{"n_layer": 12, "d_model": 256, "n_experts": 48, "experts_per_token": 6, "d_expert": 64, "d_shared_expert": 0, "activation": "geglu", "moe_layers": [2, 3, 4, 5, 6, 7, 8, 9, 10, 11], "router_score": "softmax", "normalize_top_k": true, "routed_scale": 2.5, "balance_loss": 0.0182, "balance_bias": false, "router_z_loss": 0.0001, "init_std_router": 0.0206, "lr_router": 0.000497, "vocab_size": 32000, "norm": "rmsnorm", "norm_eps": 1e-06, "tie_embeddings": false, "optimizer": "soap_variant", "lr": 0.00287, "beta1": 0.95, "beta2": 0.99, "grad_clip": 0.5, "batch_tokens": [32768, 65536, 131072, 262144], "seq_len": 1024, "train_tokens": 315400000, "steps": 2766, "dataset": "wikipedia_en"}
Below are experts of layer 6 (counted from 0) of a mixture-of-experts language model. Rows are named router (the router's row for the expert), gate (a neuron's input weights, with its number), up (a neuron's input weights, with its number) and show model dimensions 0-255. Each number is 128 + 24 x the weight over its row's rms, rounded and kept within 0 to 255. Numbers have three digits each.
Before each expert's rows: "mostly gets" lists some tokens that are sent to it at least half of the time; "gets" lists some tokens that make up at least twice as much of what it gets as of all text. This comes from a sample of Wikipedia text that the model never trained on. Tokens count by the router's weight.

# expert 2
mostly gets: ");", " and", " After", " while", " would", ";"
gets: " and", ",", " to", ";", " or", " was"
router:132136090151098109145112127108152076140099143102146132162131168124095110104121097114109153149098089102124102137164136158173151159125158106139096135159104144104135095093108089114131102180107116095099162101153162100115136116153143132093129132136122157118078094123157122118150129127151147124146096141143156138145154160112163148121130139097142138135168156152150149150097084119084139108119152124143152148121111161090105118162150086139125114140101131171112137158166130133098152112139154134160123168121093100166167130125109146159128116123161161118099132144155109164100124105115084145100132112154150111179143135122103135151142129169106148119105118148119155091157140143138112157145182096090155126143117164141147157094142093102107095160133111106158150124111151140152154100152161
gate0:115140085153104147142110107141112124130171145133124103177132116147136164135106139137126171131137095101108144120128067138115145126126122115131095146129151138084146107121146100112176136142152103080128159116123190113138118116134139139123077129140107153151112080122109096119140096114136116153124132160133112114115156126120136106120153136106125095149089142153189139164131124120096149151134161125094159155133141149085111139110144117129122137132126094156091137113112139119123133114103098121150120143094076171158161123094162129154084134157121186108089112150108127138154148101191079135165177113148115134106132145150136101122154135168154124134151165152132116161155119136104182136124185117126132134120135172125128145092155073127110106151116143086135105151106088126133100155097152
up0:167116128128106102108127072076141118095145125111150123143139115140134099113145116165122136152115131142142152095083175124156105134107186150121176113119101147168122096083094166149125100092151166139100120142104113129118133121088125124157127128132127126125131129116116107126129098110136147093102101130121111166161123126137138116118143111122164130112110086131117166108166096093110083122102086112154159135184183125151142141149096163134130127106083110133132161115134105139094127139132138112149132139140165110130126144141125133125127120096117108156120180099153102133101161120096188150127103126097138114117126160110085112082081123123149133092108103086154145092149147125151084166120097143109110105155150126109158103154116115114112104164137121141111141183145108112163087114172098

# expert 7
mostly gets: " ", " would", " they", " who", " They", " may"
gets: " ", " to", ",", " which", " who", " by"
router:135097123153090084161109148092156099113116161128127146147153157151096093080116123134096154148102124124122128139187127145141085177106164124172117126157080160132136103149105088098097142166100106136138144094123151093131136125172142129125141101151152141117107099110127122108115122121141156132153127141129131140142179160101168160147139154118172157123129152137143181126094094139098144143134178132145148155109123201118095082136133111154135109153117136166126127139156114116102142108150157156159133152134124111138184131132099140129133114116170203139109140146156102144096105122113115129121161115173143110113130131092089135147145141133145153137118100154131164107162170136144098155149154123120150135138147137153160152100107104109084131137124124083130138140126143135164144097138129
gate0:138152081166165160131145089112170136158110102142117134099134141173135120094092147136089147125115129159112149122151105159129089092138117153144162160101107123123133156092123114109097154135115101089143120131126123080126136120149136145112119118140117158108100122165116072125138130118100120133120109110133138128144141128080115084149164120164101119133124133085141149134161146124145143083131141159143144114145098129136083139159111188175151092134149088141140110140130107099137097105138146107092091117102131080133158134118114141135114142112147118129132148104067151128122070130136110121134102159173093219110145091137144126095119153071143125113169158143144156106114112121104127128146136095112124093113151146162073154132187111125121117113133143137125144147140136164122142143123130
up0:112132135150147131128161153134091126125131152160157122165088121136126122164157126110104134092136138123137121125079131096072137146149112163104117152178098082124110118123107076153149117125142136118132134113125115144145141184143071126108164074147137176128093078105110136124088114168137091118097140132114150156144126112145138135156146151105133099129188150134147075162135146100092087121166105095134136165144167114102150132132143149119067112108108139136123118125129142123105136147114202124123152113123135138135091115139116117160153080116103145121136123125131091130160130087157111101112133088114134073133110128126110105155118123143126151128142121100103062098129099087109151112152137125115133156091142155131144134118111110153144077175164110128141105121104110115151131141125141

# expert 0
mostly gets: " it", " It", " they", " would", " this", " This"
gets: " the", " it", " is", " was", "'", " to"
router:123167142141127100138125137116136075139107157123165167148131148162112089127096110100137126113143122140086121145162124169123118146148172094158094133126111145088157138159107099109076148133071085123126133103127139112128139106127125103113117092130127142127105121128145114148140123140165140110126120144135161155148133166076149166137147117141131126136136133153140180157092108158100117140115159123141152161121121143136072097107153116142136139125117166154134162152182125109114139117137162132146159192146102113167187119100124168111138085119176186124101150140156094126122100092084097162108151157144135106147150123105106142129159146149113156115119123169118172102138147141137088147141132152132141157139115156130151149085112075122107123140144132105182150125121151129135144101140109
gate0:163099133134115137153126104131096118130105150152149125136129140152155146104132119080126097140155129149157127108108129130108116173140114115163113154167099169149156113152107125105142137103163120107132067160078125106133093125121142166091147093137146110171099110117176127120125160105167110135143080144113160124081142109133143138119118108131081144131154118181114152137078145125139154128149149123137170116121140151128145139095148104121111115131106128162076163129139091139134126104133146146137150142150138142095107110116158167102124146111172150124182126153153122086141132146115132140182078119145138105162173144117072131159174094169124125157141084134103193112123147158133117171110162146116112112144127081121120096110123180149151148115140136135146121160149123108136134126117117
up0:143133155175126095095125129176123130172132097121146129153129145164138158145128126146158100125095074097135143126090102124097112125125140114133124178160138151174130166154156116102118135141106069096106130163111102160144090113147144149103122161105128114140094109135125143111146135135192151118152104136161126137089099100117128140171125149132090142145110128137175172117087105152098161150121166080147176081087090149126133155110115122139111110155134135084119149172144109098147145136148110145116132137159159134145149150116182123141110107131164110110124109154142124141139127117119131144156080128195107106105145165105103154159129142163136120116147147173155131102103109156140098158164141135134144124145145117100099113122138163131156137162121147114158112133115097088132131129105123